Experts of a small language model.
Size: width 256, vocabulary 15728.
Experts: 128 experts in each of 9 layers, 4 picks a token, a softmax router, a shared expert of 128 neurons.
Training: a variant of Muon for the experts, 647M tokens.
Below are experts of layer 7 (counted from 0) of a mixture-of-experts language model. Rows are named router (the router's row for the expert), down (a neuron's output weights, with its number) and show model dimensions 0-255. Each number is 128 + 32 x the weight over its row's rms, rounded and kept within 0 to 255. Numbers have three digits each.
Before each expert's rows: "raises" lists some tokens whose logits its average output raises strongly, later layers aside. This comes from a sample of Wikipedia text that the model never trained on.

# expert 25
raises: "ec", "id", "uck", "urg", "ider", "ub"
router:129160160154151145086101135164099134166120087133198140178140159140119098188100079128130135094130161144052129104125190156151117189153125101057182090155158130050031116170138107170145116126121175106106102161181119133088130112173145154145073115147093159170123195088138171108108160090132144075149104092085129208152109109128186118126104095131077168111136089109088107134084085130129132110142141124110172115090121112116157149121072062103143147117116084100107156085109119147109118124146144116115108124146127130124131134083126170139142067091123161093080064141182089153193149059123084132103111122127056171167149136167066159169092148090095133197133098131114099133159123080142076128133088125181120081132156078154148139129119136130115134136118163157168111121136160173104109192091105
down0:107126120080128110107138114129102157142180147101132112146107116122200188117180146152113149142134192090142139147142129074125141126147119119137116094137091168069146215176147100104163098101118120115125138109072130042169108146132143101158117185169122082176169100099129103136090168114111127137154148125117084140071186121106120201108172125130104117131118142140118125094193118141119139165147108196172108142105148175130119152180110158117116105124185082114123138149110117124157189126127207101168161143120140225168116138162159059177121116051180084097136155127086135148065145145089126107162178106172125062113212129109143085115118162048137139129116154092152139081168166119167087132113140155153138177178115159147110110126158150134100092158195174077132126108124128103155085146110130
down1:121118148124108085081120102136158137097112132166090125178068128109164095119073156160124135154166094128138079171041145129138086116081118168132145116107148141103121158105117127087161172131158164130088081086173120153142147159078123124166102133164105161159146109128178048152150073211089124093112136095115149102062157114130152096131182109171167119120089141156164149130122169069128135077084135093137166137120128123137120115122186115124137136105125127072081012159090113129080099158096158155159111099146121131090092098085122122095086160158104154077102173181151141087082105097163110109116138105113103149149140102154138149167132147069119107121110159097102119152121082151156147142084057066173122093204105124117117143140142213135169126112158169158081148128092135156148143043076113
down2:127132145122167138081152106149114104118138162140121102147107128132155109168111106080108118170168172128158109172165073111106158099154112190129149166141107182110120139100158148166127129153120119133131166062126118169106181151144161191110149125137118137154140156139157144089144144096130127067146115046123182167183173171128088129114161107112055121135176082102125132088173176127088164104127153126202159164131093093180070134130066133123138183103148146149139085168134105142148122180127112141131113127143151134054115120170115149103149157109130188186160045152174095098180146123122128126115192148179166075144129120112089111060151145116119126098126106126068062105183049106147091145211074098106130128095103143118121105124143108084186172101134131043139106148143128156107059127152125
down3:119161175112115171118084150213114187133121072129097152121110151141127093176175179165158110072175086126112119155089133157170126093125071143110095159083113123134120074147135161150177162166108183151083087144121072169107103100034071163063078112145120153146176109153144130151142145121134192047109161138099136170102130074089109145146096112051130086089093142105115134179109166110107118144096192150163165142152142092095126196131099153136117131145139146159166112167173058159124115158107139131111144116147086157159086103102147120118114123199121122145141092160101082115163106139123166053119099150159163148119145097130145162136094160165131113125079092076151137148117152171156097168095128111137072177087115154123088096095193123111153141147096160134138115090160112116160170128097175
down4:153150090134121076107098099133164093175195097164121118110081149158133184098102104091121123103149112137136102093194080167090080146069227109113214170110123085131176090144157082151156167084143112107108119126149102108167135079156087136109116135121186099162134184122113169109087146134126129189155134150154126131098133194124116155186149107102139090125175143143135158103058113149137112111123159162154160120153153146130089180128115120126126048113128120084173118145138099147089167113065210122125143124127173105114147114166090106136117122100153099097111108171093078180055113155134042157117131110107090144129131130102170159169153155137111095131120158152032130109163104105182138158090151109160124127142129143111171144116178081125106090114166106144111126127123128229112080163148130
down5:114139098108150088152151135070153088201143103068113162134145112141096122098079087158075125146098113124134089163121104083114106067122110151110141134167114134110156182067087077149142057121114144160135187142118153122140146175141092110098078113088121116181071133117167072108103195147159154130152097135108202112204067151093123092069094171133109147106122107082096064124147143129134124114162162101123140148111132189086155133120134090072134098132129141104151122114057115148154151138095180113142099164166122116134160098176062176164143091096134138112085149170115144076096133098142121137111100153125152105118183059118092146127182080143177131089114142153213149083119149113118121086179086174106072107112143154156166102079098138190148119133127093104181134095084156125160118163089147
down6:161168216128110102137118113120174115150136145073049079147122062152120134143167105137148122110163171106156107183143087144145119097059135117150198122134107110143148094131154119146135065094139144136170154121135125126177079103152055122131089153178105092136135125140177160156088067099133088144109081144190107073098096135113184077126152112176091121156186101116136128100108129146099163118183111193052165112106110141095147105141071095155120187125151092117084100168107133064113100108114140127101141137159166127088116127144101055101124135130158138167101117118091161104157047136107160050155154148143146165104083078150106100166108091056131100124158143138161099140150111147168093119102085128130141118149101131121138140138090099168089064081175191150100079163157140156164100134110128
down7:088112089165134113197138162146075129129090132134203132119162157134190131138144162106135138149117125125164130119107136129176141095140179114143137139146101104090125155062137154140060069145084177109144174147135087109120127140144196080130078134065118137139135126114061147100159219097121134061148119143152122113122091106135167146136142085113135057119114168089087143099126196102139222139071163115136118140123149168059150126130148196111128116130107105091188155091113149116137146148076109085124155112132164190150084158123187136150188140079212111094115088166087076161104177139146150195209067142131148098121133176125163135105120175127145128119120143123071115180115131129125151094109150136150152115154177125142129155119152095132109193104162191137119161163160093130122143119101141
down8:190141108156093102142129151119137107151126101149124179109083106198183045139119166212181135096094112137179206085197081166063100171141152110174075147169106137142142120175156153138143117123081084083104161078121147146133172139128097151109145128108126078131101126172096122116231098117117098180117138140095150156140114167155115120140160131129098073072144106122104144176148131072106165183142109130099140160129128108156246134097136136107147090116066114118161133147136150137133192172157092104108108136166118074142127137137151120121142150156166083147144132152112084119106175136155091131105121118103187113072089149121143060126153106096133178089149118094169188136064047136103136135078111103126114115146114136118139080081098117149107137157133128077126178129155131096101126129121115
down9:119144095100162147122083134124080131139111133135096149117094137143126073156100099177095072138126175105176133152125084082110136159184116156107153116094153162172163117191176172099089147155145159151108144102144171064133108143139113136107187123109145114104139113118110154091144105172164174192198057081078082106205139135137140130099176128153086144113148142065077119130106125111045153128040155153127107100154095062133107120177139100124134132130086099141158120132123135096147151156174121083161124113145115099141145101105144154122135135163067136085150157111153115211127114126187220086091084146105099113141121183115084188123108075166104142100130172112206187101141181098109139148117116116125085170162107110142118145168144099148077184133145155054138125126111169147110164120119131
down10:129137119151111151124156114105091119132090133135140078131161112101209152132106125117144127120087132154092127104178077116114115082073119198104124140137112135102145159138077129105093086179197089124186155160173143132123157083088097153107118136171110110125105115145098141118156158134112141117125144162116157108126135136141178114059147179118130144151137184158171140161143137116154085183054133058182171193104134160116161130104144152183103092112094106163087156137142062117159117117085064122156086092118144134110151060129147143125076098099165131087145091188083197132123117189207133131130099183148087184161132172125123110107087085104157142104129147108119111120169193088147132122142158080069186122136161125157111123149098129145123114110165126024117126091120101020095122111111145
down11:128106085117175134139112117171114177123144111100144133154192138093162149095169149127112131104137100098160086068164145133128138085159110128148187143177118159146112095113100212224148125151134048139137107137142093103122120125094101135093132089101112113146146120212103145125096117082144199116078126153140107118147107178104084140147115106130154118157104146115161134131143124195130111148095117118082113169110110171096164135072162117091109203113118179097170148109143104074063107141093137031086152136129137176081152133154119183134089113110117117105081122149179118122168147105141108152101117052114107217142157132130096128131123109123152110155173177183117238127126095200091107121150073105162106147083115116141109156135093093125142145161181110110145082070146117126172124092087131
down12:112163150059180147185148192115153137128183175178118156149125131103084155131141092129116127176094111121106121176118135112100146142125117124122161093123078091142100104054109146112053106128172173155107188177131123156113144107141122130162056065142170155098207155127121082152190168095080136180126126196115114138131103127114098116145103042139121128183189137135093088135127163098076158187081093097038186099162100151170120115133125149141115098080110128164121117098200115191116101136133145163126122118200092166142103177156109128130136162088147119160131138138136133111081116138107136131156121143113101087138124096128124113132180168136108090076150115120073141118171110073103132181142158168161153097155100145205119156111102105157113128104121114096083112113191110078118155120073137
down13:123183137173142112106152100137127149130124087124209160172068110156119129101192085138154137088138102092186089119096120155114156071129090137158140112157140112202111114148116153106150139135107196149162071082134103175161146069114153193138106142126166152115117139102092107131143076136123204142163127162107112105180089116114157156162115134161129066130122196118077178123117110128146144137224112108100131185086115101116055137122120096125104115073097164088082106119140135121087125093136115124096171058181161153123129103120163122201117166134117094135109127098111136098121128079097116176166171148126139154115112178091145074153105177163145093152097090124140082190109081152126086148090149058116099141103151157184164194127100133129082098075129136186099114155144117133139159112109186
down14:087151109156165109140180128111119129194179133106125141168096099158077074124116104079134128145170153126041165185158089129135101150158146071090112081165095178115110168149135092161078116135151112157168135140094118149162154145175112157119122082077186093124119091126101147149165102132042140076080138148145185127146057105132150127130125159073097096194131167172113174144103080164099112142125113160131098120115067146128149128090093126084124200107086115089122146122133120203141066111155130137146087077181111155156076155135145151144135101078069106067086121143127087169145158118105137138143072121152114131090120108138078177098120093121132081094106120109126112115118166132125122128148114155146096115101162129193144132134074051144129072123189157145129128145157117187172051127096125
down15:103174142092109185082113129145199065148142162111134118129089173119170146134110136097200112122127163112100167135112089135140191169129108188153117119121181170125164049177151156123094112162160104041087174141099162174108132179144118135091146150115113075173086102147096119202088088131150148119101153106121139083135096125161140115146114114136086078070147128144150169163128099201173130143118148156111137135172155157075064143129114185107003114080172132144129162164100089135162132150113160122171111116096157158115090098119134132094110128145114160142164107146132156081142133148190144108081101072103134121102153109177095164134132136104159144171128145118140130130114084148106193142140180133126110193144165117073145083113149092134109098049098155147153073122120140157174103114115137
down16:157160141093112082147177171102180148187154138137115123100163164116105102144131139118156154125133128089135139137076099102195094136062178126116115139175097110113064065108136130069080204110092144162105096128129105117185134130183128114182149150189110137168149145102106143122116156183097131147196180117101118132139136124164177120166171133196160120131085122136150125125095153143108103078109132110158139150134141128050154129083113101163104158134125099068206197140121118150154129137144144218047152156113133115069150160113114035119187131088077114128179177097132117161127093127089096111120181084123128128122116164120076170140104202183182145188166057136143081145156133132155118128119127174095128132129147148134149138112127126133071153152128123108117106088119127117120120130189114
down17:158118118137134112113149143117161087104176143171152146081094122129157098089052102101077168138059119153139088158042042145106080100119130128166122108043169169122177063094143165174161121106172111110127126157156160131157164096116134166112144143132124108160104145142091160141132102164123120087147097144146139095105166117102110153134134077179123133101111130179086152126141110062108172088151077138096131086095120056140137092119103109096150114142111132060117127112116131149128093105109140144145157086080142108129083231158135083096099152051075078158103118117114067111114169151134110101110142129067109091131079086138123155139155075151108109117094112142121157183104084123110153106117131121078140118176156138128153112123116082039090172125186133181160111184161111156109151073096124
down18:111124071086105226137106146099071144107136110098159125128102110102136126113110064184222120116204131114150148079104143130115133117095132104085102156121161069125172162105135110150157065151115125124204131154083198090135127112121084163143125108147146118139078138120156155110117110147172174110120113135154083108118182145092133114144156150162170133145167159106208135071095100144103150141075132077113061183090081120209187125155130128141098102130120124127066128127132185116181113093163110140181167117119145138110140162139133161077049158179149139151093089123142117143154176136106128155121132105094107127112125165115082126098149131100061174106130102141122106041152121120120096102150154119180134117149114128157132145037060111127118117087135125130102085100080122091092087107161103
down19:075148166131145122180138135122123155105148132095119078121185141146162168174167141130129157108110143107098155114107133113107229114110124147158099072171152074120165110172178149136166156079151094206137083099096165112143083151097122167165108181091097058184124137152152193094146132166163132098174114161151136113128151103151079152038129155141141111176138128134161183149090157179153149129107123162086150137122166135095130110122154131123128108096178162125111195179123146173143132141159107172141147171107137115069139131112160128164172151166132195089138102120147149062186141082193146068120131131114124134142167118102132168081126157069085159177143170177192113178129142154124160145198148155157119156164105132134092165143145103133139135146136138066117126132109104163174049107086138
down20:125153111111157143172093123136102157159094140124138078138151100128141147127070131140125174137109157133168081182128097152165146078184124106130121128119137146117085122209128085140162146118203111144135136079130110172079081159108058140101133129050070114139148182099143130089102161092122102122201125043138160127101105158138124105169149132132165135098119114119132125089136081140155112139183130095114109120121172171164152074142177033142192102109139139170126111089105099101095127156139200203151135157081111104078127175097141132160179201114190098094119114195131142182145130129170119158151094128086148090136105113097119109119141148152153123144164108119093155102170101138157131083126130099065183126141176126165092151126121138130094149128071137088158080091121064142183068121182104
down21:086116132092105152203143155093114123107158053125153146124196120109121133125154156143208135124153128165111176088170112156157112162149120122099114197134167153082127135101114100141150125087159158118067174128129155178114078074139130104119147094171143114160143132142070154141119108163093095086164137143155194159101161146111102111142149146113128148128107087131172143085143092100126123087150070189162132147135171090136140158162119135121111141104063131123147101103113082143180139063134132153112110135100094115101071114108183066166096146122135138135091179160071089184098155170125130113040136115119147143152117065175058128096086084116173081178110138140156133141149150128087058160140073171068133130161148121150145069185093083172103098140118069110169152138102080100122125177098096
down22:123127140096147057165174163177091101151127046133104137080122085170115128104108115122089102078139111153081119158138133103144104120087108094100093094173174161125106102164148156152181103135084131160077162136118132116134136049156132097120172116083127137119150150143134126125130094105100156107156142091157100156128132150123158148178171124098126096168146189170154142070098147052115162154137100111156138134083170124125231129104116162133106065116121120124122083119128146095147077140108137164135090131152135159039161103166118147165144118098173185165133172127167150135152159117144160121146122094087103061196089068122119113143113122084159103157135167116171138110140185149093127127112171108129122173167076087194141179143153148133157173160164158201157158045073127147122130148067172
down23:120089112143100117132071154130074144121149099146093094147134112150165146143132106084183071100144092138168080136135061121111186029117109086144163142124135082128073166170180112105145168156130124175197103088179166140143185107119169174101107132112126140133145195159118168106088119133157077112135193085153123105121109130124129082121134087108141181108135132166143110091097096160166051115144156110136067074075109201132164150152101143140123117166094077175073095084128110047120086149150119130109128141029124099112146157130102118109094159118106131156105185163097155133162148115102103145166155141088056099098159123117172128107107084127190108164156104156130135123188121112129078138183118113177134087168094134153109157120149152146088180127130176140149122138098109137166142127149089
down24:128150100124117167117140167139168094059142141168153164115134118119087149103127187173101085099038127097060142123117158162127118147129110134150146077145136085172185141095153106079134165084152122150134170116186072057096099159104160159141088192139118117119109182157195154129154104112168055121124152140139136192158168136067094157136115099114149120122085121142102117109120116178180117155155170043123151145182112173184116106073110084116119136210130095115136147108060137124092124087129113112126092128092126170138155100136106125159134150152106113075125144179094114103118044123162074165135149123212120135077158135148121129108130145145104050133130111076133131097125147169147186110181092096177143161152089094113144109108093144151153115175110109122157138144173131078168129140088158
down25:098221156145143137093172091158119165127130147164154174093109160168105126176138140126125120095069143098101123109098150145154083187124125150115128147182141110141138149129152092069180173149191146125138150156138124054145155150100134100130109113065133128167141163122117120147095071149155105146120136094138129096157183114120102095095112112136053201148106036110129168089145091131100104059054068147072120108139163158160150166072145129126078080109090116125105154134153149154172163177128138133113116181131062126126130121158161138114127051168136186154105102130075158146163109106169171106139111057147161196170207133134128096164157126111135158099156126131134072143121166179119095163081131133101088177188151105178148154114125146167167114120149104175128117171119129135135098155145152